Experts of a small language model.
Size: 12 layers, width 320, vocabulary 16384, 32.2M parameters.
Training: a variant of SOAP for the experts, 240M tokens, 7322 steps.
Below are experts of layer 8 (counted from 0) of a mixture-of-experts language model. Rows are named up (a neuron's input weights, with its number), down (a neuron's output weights, with its number) and show model dimensions 0-79. Each number is 500 + 40 x the weight over its row's rms, rounded and kept within 0 to 999. Numbers have three digits each.
Before each expert's rows: "comes before" lists some tokens at least twice as common just after its tokens as in all text. This comes from a sample of Wikipedia text that the model never trained on. Tokens count by the router's weight.

# expert 12
comes before: " ", " —", " well", " a", " \"", " +"
up0:480494511537513552509540483506497536494490491473453496515447532542399468526538523442481492458444508509515488480553417486457499510595411414477520506495549461488455560493478520440508491439433478568464448477412510474422533524549490544477518490
down0:446544543579478454487530465550426511564535416514471501555479478474517446495415517440486525466453466537505442469484503522554545465529499469516556535486491507403482481466496526493587526488509460553482528540470474549494498406443539519458477451
up1:559565469549496538483502459458450487461512494524506515503472487540534509525449490451555500516500421511530471561491491476426512477442425485563598444484471509509484464580436526467534447509458584550403483519500525441542520475520507525546470435
down1:463501517454495445515466494466484422465471522517462495529483465472522545542482532484521520468479557534590474458509458527447476491480527481502574534550512498508451520500461501519583566445505482410465449474490511508558543483438526476543430474
up2:511439526545534553487479494493472419555591485564537459491480517550511468472515454541462508452476506469485442487461477500569522504440506532506535551522512453465500461501469481563574462482520504447523525444449487534481478415617556484542495478
down2:514495506502494528567444507521548476517521513559503497462404523473471546473447512498483403522520500536502465554466523498512476486532516566461457539542553467564538498486501496547510447512483484549433518566478501576537507505488508485497553514
up3:503522488520547519463441568513468539469502586530520583506571511431457489437496468466515463539493545555472484549516495585466482449511542524449474456546459444434468492630506515533506490494549519571483437490455520475513484480548464494509557502
down3:546461489486476499555494536596469515598513553432510453483463562447514485532501508529455522525474503523557496442554463516564466477553586460494525418479493509533448495492464532412463545555449512443521501484495523535547517448454522529498512446
up4:487497466543449525406544545475422482508483512480502466545550535506482512425532537456574498545441470438524575461446506472519504494522427522491446479465374483551614500510563468495497475565491495467485527531530552461493521490510538513525535531
down4:533436480468529487498528527548441531543505470528479520493512542484479488509441538532443516529479448556479433529466518463448473489470550437505573439556502504542462530484469474458520543501515460486535495558502503533475534486503513496498428403
up5:465464540500495468464485447554499497457580530444502536501483477429483531458447494531502546452576498437515524551461535468501570521475415485487556539497473499537467533489521490550478533530411496551514469469481491493548455501558511470524453536
down5:514462494544578426452490500536519477422475444519531482496499538553440512446478430469491509486507504528589553484433465453535550460451476529561495534510443509403519525512467499504477482495537506454470456526517492519474502499465486556502520511

# expert 39
comes before: "0", "1", "7", "5", "3", "6"
up0:552533506566479493555548492548472579535510525517475474535473529501520527516504595489470494498471501573509489481446466478517488532454547533540496469501532516567503545465477502577521454484477533491496473500520468510510484546495543528492478499
down0:407600536496516499550564484470505529457596501455491475541476424478501554475524559477495532487536472519496526492573476560508506540466550553548419452413512481454537474460518525414492514551423515450478411539490454475471527447440585523472478484
up1:433538486500547465536479544477538436512562536454561461522506453491495481429530591483560433468468513475503515474444526451605497506453440427521510501502473497592500474484429527489516470477443490519472561500513437492537526464502519449440507527
down1:482477556566566501466455553562504478508466445495564457497513462459457548513499514576578455429460484461500639574540519490516571434551484542491467480511523455440526541623500501453498493483538484499520522534497538554598540509457475555481495510
up2:490445448530495461525471487480533465475498484467490475523536539564643440430422395471486516470520533516438498550538569516494490531493543465460489468525473536522469491510517462468497556493512498475541477466520490546476463459554552509466482503
down2:581494520534453497469509450561513536534547491554559458454502433461628542523462503531500474552486486544511489464536538492502468558590486540525477563494530426470500522472508458489415508491473471527552455469519515465483515434455490440464509497
up3:448493474534465500567500438492436508477460455463537518516509560575479548472497415536501449552510550465530520552460474499479541473547510477459440486488535513508494487509440479539595553533470547498476498480472546435496507495482508602458476507
down3:528432510465492542521521480490444493550454423418457517492447509438478491432484481510475439455511483539552442490509510554539466513477556511530502605534575489471507523445491519566536417510558487521450548536473508533476500449521565482504587499
up4:511459503452536447491492550504506469503552542558494511548481484520507534462499519470535525481509550559543511503433459451553495549490453566481510512511454514520553462554481509556493482514430557475546442522470480480526532486495468458504503465
down4:562455486532532548499465397491438569461440420485555522517472520474534395479317440488469498538453477506496500517450515557543551459559533498536509563479437501443519547499484482514480490509479478519491546497469472476538564518505503480554541471
up5:495483469523575380429538436465481518493528516469483525473461500419495447485465547549470491468501440556525538531517424503475504458462497477536497523418441565401541514530493511592462493485486531464551486510471477456444476481539493506468499458
down5:481528535536534531467438448479495468507478567565471478511495399526472461477574438550502504531511526476500452469528463623491498469526539523569479505527557525504536482534534527487562480491509471459524506423391517531453497501525486470542508546

# expert 37
comes before: " of", ",", " in", " and", "\n", "."
up0:526468491507476462484513493527463409454529503535494475487484479567494494473515497482535486476510425492446479474512470510529493531434464586550490460536477494506458531549530506529538469520500449545479492495533471456554559537508469471509490598
down0:484495508566533509481496505507523476483431492510550495446443479505534540530474500504496532468546505444500553527496524508467526441514516442513461532457545579482438538540439478463508527464499522487503499505548434501552490470493531471549463479
up1:562445481436524513497507479524484534447470457513564531502528517501494561510529526534549521488518514483492499485452442564483507487461487460539490473537498523555490471566521471527487493536511466526498512508471576513453511458526495424482471555
down1:519506481495521530482479483507514512423517579570473473583512439502438514469490513522491432577403551458528544498607458513460482540480520493431523532478438436562449481461441447548456507457465498568476498456584533442507535502543537492504511512
up2:438547537486455433471518540430524556486570482553503456500525509506499538553524523577510479519493466438475464495422521465458546487504530507493543524524589481517535492488481440428488437435506452433467503464486482431546501432528491561533480576
down2:520530426482463433541476417472456460479453405498545500495491502530517520494515471536479409512476548477506504512473493546466462505509487479496485516506493518592534500497499475547531479477505442499517479498515541513463458516545444437567455445
up3:533540528472494492559557537518502553454561562539546499534512474507529515447502533466572535490532435617479459575468543522433517504513481514438507519547513453454542529506449456475510524574511483450511508566512496447462595446576545505549517507
down3:496533496497482508484552561505481484476506459541454479479524490564576504488508521453510443410447479459594539479424530556485457435542419510480505492457504530544539499487519454507542492475528499475524469547459473476527512561502481548473553495
up4:490478469518537534427502556524516493496557483522455489454430526415496503543495519422450520520477553470395550532512451451497558515470522532517527450506460495517605510552436487486514481393451455425474534546535527552614462472577478474505531485
down4:497534526538538521644433464428526517490399470488521558428544511477521499542517560482552505488471510495426441454526468479483542477474444448461555515559455494526506502470419556532543503507466501502449426503495418536553556539462472496500545481
up5:478468485458482505537510389468540539459527519476497478507506415442488487515451504447542506552451517453549515471420558464511471577441550473458541564472527469498456487533487554542504475546515473503454522482497515509525449539531493500471525471
down5:582481523549556524450498501516484433506467587484561497457506554526502453463529441564488543497482448505499507534522486484452522468457477448539561497565440478472512521488471467475537551485521519467540524553478507568487528498522557533477439518

# expert 22
comes before: "0", "9", "–", "ated", "ant", "ative"
up0:430470474527482571519493546528449508482488523434499454469571593408510432498548458508570555419491537459489524463514507493430429480456439434549494538501476542524461529526516501517504450537477462454506515468503495506479536462459472523485447509
down0:481522532412525488525447541527438525514484514525488441542467562465456460486526551481543566497485453450435533512453487565503502500458467527550489561493507519510503497550569505525606519544521519511535467513492427455421479536465578572495451450
up1:573432408559485537469441496532556585379514487504544467527523442442522492462445448483461455459503513542517559482513569523544451540464433489479515537495431422496516496562508550492467437492502439509578430422517493510522485548481538452475552593
down1:493553454499533446491497496451482514496515474490517425506540537537496531541529533548488527487424446498527600421526568579475485520479565575500495464511448450507460474518506571549493436505497522473498489479452527525531510419577488531491427487
up2:482462497499495506564566446533450539461508526503537569546476521512387477544483552560497506521485477465521507526529522436560526532538539495535489478596510450525569461515579511515461495453522476452482492456550494487575516452521475521473457538
down2:437555504443494562522480503447568429472489563574559505483519555481494504460545480586559499503480499501522456497434569532511511566506483573486501480528513426503524506529434449496515576536484482472459471478540543510467493457474509436510557493
up3:556485507536559548506510505539490565536445500468567452487526527528590351495476495478503531520534505592482459492540512472416539484494470597418469477582453518536398449579515459414498503569508504555481474485532508420538472468462427472457551510
down3:498469516509504480566437494540399475452535546510473526469488574569531522429505499499527609482497525486530494459578509444523454480475527525447492545572479501523518466578528570533490538568478482472416547488552527505560511510537480463487406498
up4:435514508504566494505455534479550437448472494495491439541549537545516540506521492497498456522539465467462503518534469468447536510546548528460507501527511452467516500517489449480474442497516442565484411408495506548502422532529483572572520462
down4:508425493498428501427499545536441492475494474512442435528447473444597473537508515469449483491457428460487551522540559473475521548541558455524488448504484492544492526423533488508443487436522483486478460527493455542509481539474459539537573508
up5:568579442556551525495536476482552487428415509485451512469536490625502563482529496514508538537531485462569565508447462520480476570491513517488470488436539463417485519567528511485517467496467537566567561458545537437540519507477498476459482498
down5:531431630535544452580443457586535447578445457534451475467460503561442482611467477474470520500473494542528514428513506469486571530483475501515445559456510552504525510519502446420454475478521527494473558484520438513517490507563530497503474536

# expert 36
comes before: "2", "1", " |", "0", "3", "9"
up0:467532561483512504480440427545563545428571549554490484461577469467545548503424543495508549488525534450527511519459512445519539477430549417550533479458447531552499488520476528504490489589503459442509543495536447512523520382461498560502551523
down0:473481528474463459565467524473463438497534519533447496435499488505533511532495450517499498460477550472451530505541615488472518501435528557554591501453510507482522605490529481508459464510528505454494506536505572420581543511582466473535450515
up1:460537497440510525489498390468500513523499474543506408547474530434401452546517516517577451514478475485514507530534509493535433479526434552541464465483595520497481579502565468473506474527446451477438533446464505485513485460498485501435499475
down1:510530458487505504463465497514476543397457505478460554521560490499490543504501527564519523444542519489561526451464508566523453507496431449437498540575487473499526485533508550525535511476529499447433457533477586514485428531460474536427483550
up2:540500580572460460520584482470459486563495422488554524516566451421542472611532568518523491488447450456473468502502442491461502515553475527521476437467515463479530475466483502540473502478555443498448471511404444467548553473485481480509598396
down2:502502462589481470446476515484520519527525541462575515465510483536451516571434496359468534500520530543484488508475507542494485519508525562435492453567494580522422541516488492494519485483533460503484474551565416536523499494501500514487446394
up3:515452501538574583505474489479641469531513471523476526508449497484558458484442510451463475443409512464440502416484502515454511542459488509522503550512581449469563437507502548441502479393446446532493503551469488515466542517510485507523495456
down3:414451505496578476420602516529489502445505471608473525527519468559524538514533530500422516555541504540508489469521469496425513527489510562516534473465533525602490422558533503468478528512524471474519547617476557558426544452507471543448561490
up4:524491546501492514487511469492488437492539546511535445478477519508535502455470584445459580441497536508455501503541481527504492442401486451515527545489471528534489553483534482460451475535503478530531503476465522500533489527481485513515487459
down4:446497464468493578483531479546535487520458471478515496500577550476509505519517438471431455487444525575472573533538539433513451419459487435477511500488527471536591500457462438561532387402460525530519464496487508512531438479529505515509480458
up5:524585556447516476486385492543515534492457492502544499501544597486491557392522483522499527524433510516515495471581485566525514484524482440499428482534535464551508492496467419568480513509478532538531487459470503511500454464562503480508472507
down5:499432499555548479512537533454519480518417537527530493525485498478510591473515516494434526473660516518485508632389499482494521503495479484520489536528417488495462540542462538477564477467428477432503568540468500496501492539517546541530440452

# expert 0
comes before: " |", "0", "3", "4", " |\n", "5"
up0:502507565552494535504534574567473436499451539506522524509498473542447497574482554528473488519429422448432473486480502475486483510482507545430402487536542488504539478495492481501505454525502475529486569469434396481500544512522566471399508548
down0:572438463496538556493496523438496486476440544514509501440524490438461470551498476483491552500482478446517474501502473517509559493458528459438455426542561539514478437499501500546521529519482446478456469496516486463475519515518579522565483607
up1:594503485552477504483490492562521488480470528520496603502479529469454472450473479559484556415487484458465472446467521479448431473433479449535531458473548512465485594502480515490472524475482552493468537475439477507513440517536504500521519522
down1:575460573416541426525503539530507515530485397496405479458539473482442526486506506506473555454523505467465472506467471510486419502541498486504482510431526426507565510483502548466524522541481525484530487371537522442494522456503529536525484505
up2:576541543542467580514437492524455514527504510516552476419528491443572401477495504554463450575513540494476557476558493478513493429526548522447478509465509566524471489441534601508540414505511545466548469443453483554430483452578520528431479453
down2:525526488493434608500414405543581532511451528487509510519492489524485490508477424468492498474475532498440541469493512503500559481460525516491439549522463419498454462465470410484477468480478506479554473548499554559468548500494521482512473482
up3:512524568516558445557501429508491539510403462506443538612531505458527428495511536509500488512516536477541495482454487573442553546509503577492425554479471536530527541520523536550524466509507493476573561473496510478478461480470520494520514504
down3:430556478446486542483528484560490492460508487469485511499477458535514499539498504476499477492472567488495444464474427454572546541469504462451446534517537451519419517446517486518466543563481426518531536491505469439568466506459525505490516513
up4:515476416478578474560497530469584460515552486466468445502444559532556521469525483548609468497456494471453490553528490568488474477482487499496486553521542479546478505489477548483506467495518430498598592460495539478504575477506510555467525516
down4:474465474466469492448534429479450526533529546426562541531472436466495427505489504491549429521504473480509507499516457463425566548511499552467510551611462514508523488462465476496480504495572552491518531555417448484489599493500522484529549474
up5:513522479562560515510532480522399471508573519509494545556479491500500465508481509420478554528490533498570438507458584529508563513479485400441499460452509511453423478532565468432496474467489526424542525476531595523514494493464507502478507430
down5:523538513526489409471502474533535458504463464500495453521545459556480512561474466497529524494494497490508508425559586476444543459488515500454549470461444527493470499476447515492484522505535514474533459531460531568502536521483462555449527515

# expert 13
comes before: " ", "|", "8", "7", "6", " +"
up0:503481438525506493550449518473528523466481496537548615477492540565509485511560550479445501545513575517440404493543537510439524465521420533527518464547522458507511463505472505473477454461509557467521470503483490441476517522514581513527493473
down0:559531530500465437512506514499427465533456474500475476471513538567549454471435449544468528558546469540517511474525454536495450550459495462468445635464464459436511572442555404481541540523470572484530590473460542476482553387504548567574511497
up1:517484534541558491446522469550511443405526549478493480472464530486430532526484529437538475521473469478560461438475558535454511543541588531478544523504497521482525523464486460459473483565416548490469518439406480518558474511585462510471455472
down1:449548456578520413457566481514510435543451448541550506549489493479400542465520477513485503557454497489517484425543534523503470471510490504478471560530458424461548543468532508455439538493529527513477480519415530530511473494509534531540546435
up2:449544476510496504397543526488438486459454579581422500538473597505562476505506497474538466516499517525494542480471534585474499535551534493500526469416553495499478440588521472541554534476573484521490531556514525485556509452459411501508514455
down2:472493500491509531505543457509527507487528537478504471499430457500525480435531520596540452544506511505527463440473517554548495527442527469522521491501459455528460473529574503459540501520508492496533520533491503479584507462555549470477454505
up3:477460505526483500534465541513508572511541491499528499493452492471497566464526515494530520517498562512488474528440500493528476524504505552494486527454437467527452436500558554482438558597412486539514560463408446471507490488515420564530536447
down3:510504468457495556519496532465478450485517500447465483537537504538492488548524529485554436427482487550506553481491488504520466581493551400505564412487523507500504452449586490512507493475500581564532399439483486480493477567480501549500480484
up4:466498539487526470519479449481447537528491517433475522581498570559487479496501600525528500455462523454496480542448572529527465449496491448538499542517578468560499482524500537473468536519463512493454522492524455519541510507452490567474547444
down4:571480459595514484471578534519445480522502496454500477490477524591447535542541527514474509501539437563530476502436517513564496498550518455420464485472475488450511508459462587460498454499455521496545552472521469490549505492466518457442482474
up5:509525485530521557510449523504452487571537536490467550525499473492569490420424537489522470471460533437540543470512542478448416411479577457482515503384451450492496508471499536501563488551535462409484572500484518580520479594487513539449458449
down5:511473551474520498545424557463414506533526515471516465551511476513500444503498508574576536510516482517455576528451556442430441447545493557490483512491535448491433550467479451551520493477477478502438554585521452531508518479484514452396485451

# expert 35
comes before: " ", "–", ")\n", ")", " season", " member"
up0:511572446524524486523492515494522548485484496497447526553523479527463392454511477496473512523476527499519550527601497491396501447468527452513478433484495480564497517458448506492469458564482550501519498493529438580488473506514456520504525497
down0:511534442475530505448468525599568589542433458567534568426527537555489506512533595497480575537528477451456560438477477510513535568431489520519413445542478501543458461509472496544524479460559560507500497514485481487469567519481449470523502455
up1:529560486476532457431466460521443508490524483439572518447494498424533495485475486481493494519480538448421447497452460441472556584498553495533476467492482467504563492541557483485550491485498500468414500452514476476468400516470540474490469477
down1:535559566520551530491527506460495510517457532517442453485468465501480448543412543486389454541505518574548535389434487536451458454542439448487527466549530465510490475541480438489482478544490499465443506505540544578526586487570482492502512479
up2:495453556511435561498525520471472502397487554499439509510473537495523588550507496490470465451474539455463565501471565471471529526577537483499472429470552495535484581466480464472586492573511465492554502542524528523536515543534485488482527524
down2:521489489484472486519536523497528548508469556551474443493510484492538515501560468547501545538536478512517524485477536465495531487489504460488495504443474478439490587454466485497454434495477467546474564561509530581494494559526529499522489444
up3:552504413520518483480460514468476463457515521474593506499463540462497506568547421493453434452486393560491481537513468450493516479538538488545522490460594520553567539443516509483507511502443505502499519482544448428598497453561547467516470535
down3:526560500457562527503461403473543536486558441435555517516513475486453514511475496476524443484543542493480494462559455566451559466553503516499555434601490548550527508479480535431483543450479513446487489503538491510479446526504483505489436482
up4:482492482564509527551582556555523465516463492432470449513410548549456541505517566526541492428488431507459481503423489494504516585466599495506534453511580561560511490528512449577498557461545393531485518483511502554540463537512477502473522466
down4:481524523467501477449539518508547467479505548468448484443461499487418523459495463528516500534474488491483564502502499492452432522515512514503600531539498518454526512490498535491469478535444516483511538500484484481613478487498527475575500444
up5:424561454493475534507502518531528476508499585569521503500506488554479461505506469476515451457454547520523541536555497526515558496535501516538438471488498525456502605542526559450487503487457462566483400544510488555588547496422450573488528507
down5:411471543529524450468560513495536472471486576572474504537458599502447514489487474514507550402427537501480414527515494469574489490480448487451518518509466414528505513482559505394521508463496587510471498485513468492504539493478404526460517517

# expert 18
comes before: ":", "\n", "|", "-", " /", " by"
up0:493496522521479523559541515502443473476480497500481475520484555479522476493487560510491430514525461496553532435504559480457449470507444445510476463497505536544489548464453545514502517501443421517473527552502533506540482468521520528502479409
down0:508510467518522434484516517526486494438544549483483516518450503481443504570496523490509512536562534529513452485547490498574475486429528516550430479526502538533509485465541523592511478562594445492508463508516502472461555490504526497499474472
up1:550523522467500535460577472477505524510496477487459548495456538481485475523512415459536533418545528545456521519457497490522548572500450531523541502463567486532467465520524542414472469485479493595538538472524377495423481455403462409485475535
down1:495489473492530470494548552517505501456512523485498470548436449537447508504513477510524450476513490474540430470496478483561491489523485437488526440460527470438484532534525446466553576488522514541486430460506570475462442510457470518471533519
up2:519410522431536599494550483493491479468470505562435409485516531523486507478500514479561503481500494429496548464476477533467427500483470582501501497556464524483474474576525481505552552501470539503491486487517539439553464481461574496465520515
down2:486495472532514500465554487517486481433456550445502501405538453487477540464588514564574466454528512514489559501500538523510574479507544505444462478561483507510485516481493472458470474611509494470507523539474528491575424499487530567567595533
up3:416529541493365513466455509478529451513492551507480549504529488468508429491510540500512462490497481465485487525522556453501522500495528463469496427586540551491580534546520536426495552444497470530463456574444482472394479522579533482440527533
down3:461534497412505506524429478478481541513502467415536536500527517451479498580493476499557562490439509498495435491602517474449407457519542512487517432462392522453493461494550486516462490485493492532535556487514461476493528483576469511587448456
up4:522548449489573487482477476497564474499512523564460546514514519507466470482494503470506520509429464511531522469557551542514481419478488476504483531510504506534505466483457507556447438575452546505507504497487523500481504451521511439508567435
down4:483528530525539498468533513526525451460464542461549489522473480436539486498535484539525484523555524507519460448456532555435548505538459571546485495577479530523556451499499509572441481505501546484471479528545403507475514521496540468410477508
up5:487501566552496467509443474531484524596562562529405500487521514570487478495534516487535469496536482426547526520468534542519498438478501509532500501499491512479472480440469557408498497549508408432441527473467441450531515465537468536515510507
down5:509523492495479493467492500487500560502430489430568499503497481529515511477492473525574543545441529518468500554518466515494556536539517489527557477490497545590450522502480484513612518476511472505502526482519428505532468530541506454584511514

# expert 31
comes before: "0", " |", "%", "5", "1", "3"
up0:474457547464474486488386416433471489563454557541486509562500504512546506465489495494481498502489493463517487569457423505538534486492500540473570543510455485518514443495499490443463509520474535452476522521500483463503425435471537539478512504
down0:533498494513505429519504479519559545436458475446532493421458532514444486512414594510502505506528515489414493401502470515409498518474483483506505521536501498544453530509465459561451557528463442570475436504517536465499527497544490516483440491
up1:513523435532565459487449569496523573570457431494503502567515530501512503474591544474479493442487459484509429510504525520567544527544512470445519460418474469459513451546541531476472549467465512532549464514558491483452473471446475493453531523
down1:542531482509574545517477492516484548518446510468445566504553541491501481528448448465512519568506482523453513553498468536550502562510499492467573481515514544448522459489508527538522491520535424457443513468482484516573440573504574469501541528
up2:478517469508597571462480549504505537488532498539524461561504518547451481494503524460498532463558487511465474501426450517537513518498559478526514459484485513499543511432469503463562577456520498476578535556419516487466413562549451442511561424
down2:475524492504540482466486457458540489544549588467499590486535503516539507468451518565425468425523559472484499541484476544530513502449574563506505559550519501457438516540463512446493459550511517533485575467547522452517413495445540412495487572
up3:446452468504532485544506531442461567457520483558541459503521482538508495535537474591479515482445423498501400555441518581479450485525492451538529443388492488466472532498554532519490461454468550486500470461483530508525554467456545555562476517
down3:435513486481519544477488508551499433491528489530504460485468567529494464480483471554508576503517442520525524541488563503497473515537428473555494531506457594471449544491489497504438512491457550524490462466509453497457524545483544430549536518
up4:466576530491525516507431542547472504598466489429468469485558567556475475466470462553522566520391461405501485513542523449544447520477441514542518514463482447422509491505561553495482454516434517480503562422482502510448461446501476542487499508
down4:569533537466523530488485526482470479498526483488486542482519415507478523446454396597453548536524481503489537456513529554404555496532541530549473506579449450520557487554458548488491464485545551477487449509499515453591508495482522501545536513
up5:536440506526500576459519477463560468521472510522460526470530504523528478576455445515516438492522559505544478521440427486493579517453515503417535487485494462437516459463552503441447472462551553562515465425515573475474503474509424545499544501
down5:537422609409468518510537525497504505519529542509452496504529538501530486494535520524546503501475431494479519528526453551465486484496521499451555504426462580524445483528556531455504467435489525527491456525547510448500489465458543553541528571

# expert 15
comes before: " ", " |", "–", ";", " W", " |\n"
up0:489449551490563526443538477472531568533543511524460538421590568428476479429565508540434591433595488411504516474526576484453493531494473499542516533449520489500507474531530530507510475461538583560519536506481461494474544545454513476464576485
down0:427536493468506455480525514515483523450528557490452489510508478465497436512518507506487446501506484545446516486474475476535466491470478498517439473524447457472421550455519495514435555469456501429501564466486473486468534563548424481495532516
up1:481528429406495545503494483484577569539545553589544542532505558518503505480559489522494565520461491475502486488526488495533502482510503476565491556507469497453547443477531542457509450515535510509421500461527490485513560465449570500461470421
down1:460504497504514525562462524457429497520517562522487509477472545471474441491428454487438500521465482540522477518545556515512481518461523535532558473542453552492581525528513467491442515514578416462531463510430535498510515526531507446548520455
up2:478490574486495553576473453494485572518477513536519514456510496490497485479440484472543540433437528519553510531483584510500500452604574506512504494481509494493503474496535504417511401508477528492491474497487493466501523570445524540439501598
down2:525514496513441593494560561479512433494458506450480490480545522503530526480573466433512501443445504492498587532495453488482519479565481493474480527518516473487463506450524483450460463492501471495491454453522407458521545524444507557551458486
up3:463543470495467546404500544505407447505545567555471504555455478499544497501599494428455486466486392488513446557478497526514478506523515431489495469466475523497530441609510466489537521454531454441530440496438432506502524469544485521493467500
down3:533473502537541506511481583511443529491440503451551507487479390550518504517542503468565518506484513461526485540493536454527446525553511576491398506468510488568475444506529488488501572483485500488469453557478521458515516461486454480513470515
up4:555523532501448527540454543414552537461512555574445461523506550563519556477500493447495435460502534441479553512456483476529457492517503509418550466521453510516496434401572481469517580520470473471510454496485476629506521496477469517534521549
down4:536505513478549552458487451421481473390533462487495514437551466469454533524511509528570444455464419514477534409508518588482454513521506539519541483480564493580456520537582499507494481480508444510430516503458543503437555487462500451556585492
up5:497480559550481505464504555503447521507561498490437535535504551441415499461494546505614503504465516497514503492492525514578516460496564441461524545504445545500537424533467532462594538450507507552497537512536482500451504525556543494503582495
down5:557479480477515557488448458531516512480597492455506521537535472566476468521557417452499439538487482494512525540415556518453477480464554532459553499540501458468482469477544544517492492459518489575512435542540505490422542506542492551467504455

# expert 19
comes before: "9", "1", "0", "2", "8", "7"
up0:534516531548466516586466499471483515550530486395549528520525465426506560506488509577503533512551502555525516462487376477531495539464479568454506506550471504500517540482510466488484505482453517518501524522474520480500476468553471488566522496
down0:458500515522505469484531494575460502438515507478493500493519472523540476504517509555543480472527399462506502400529537424452536531556501473524477509472501460507444489463516488469454518501492566609472462493605531519516579559507454596443566484
up1:507510458521501586514497544449505521494547482470478510516510538490558526479568516501538532503427440450514549378585477466578500569522476507512525482557539555461534551470507416480519622576525535523557534528432450465435500445533503534475564465
down1:497494511538520466539476454473487449550410504533526493489451481462460507617522542477428432552495499490474556455487480446536543479450479462482503513453543474416474499501515568476536498495479487469420454580490517560522452469502427530502489503
up2:510389512444529500536457422486493514453563434563562457512525505459470492439480549560478489505442568465516451492503501393441389485480559516502438466505553485483474485439474505478624499509487560449509421462497512506514499437473523450513533539
down2:599509481510436541478512538536564507506508511480499494487496527503391482492522399627591430550513565555620543541486492513550496527439522459480519473534539539532522494502499489505516473512452551428458452464475563488398486501509628497496449498
up3:499489484516541474509525458511539469429534483514453470485534493532565455475528500447495444504490510494575513490479525505526483522496501515488604423435501448559534545536442496526548463498501424433504468506586475539496461567454420507541540501
down3:524542524544485525511572480475538578430560491540499444549563508427518493489487431480490446445455552478464527538464467475532493457511487528451498456469508470456510472531552481489564487506569466476506515536525542525503564449525453463478568559
up4:518513518491560523445383466471449529496521492492502532538468467518584570422470578482527556504505525555471509575499523486505541631466478503520467444474477462440527528471536530546503515438486485471546546559530503478462579465520532497555491535
down4:477529452523428520564495481581501531466452477455434527509531473522456594510578500525474491434455514499513483489565538414530535498516477565458561549412434498492486459436448535475452543443572482502588528500498524455558419522484506529468575588
up5:472538553570514488549424418549481492458435478506494506527517502484559573416508560474500555474412477456500476426582524443534474440523494486546515449444501497472521529459492472560500436558463474589598501494570479493534526549471496541490489519
down5:520447500565493521533544514536460508575564519485494478505509575477550477554462406497565496534455554530513500462455414530501516474476532544478517478505448479549571462481480582468537478446507486466522461428511499528558495539512540487473476481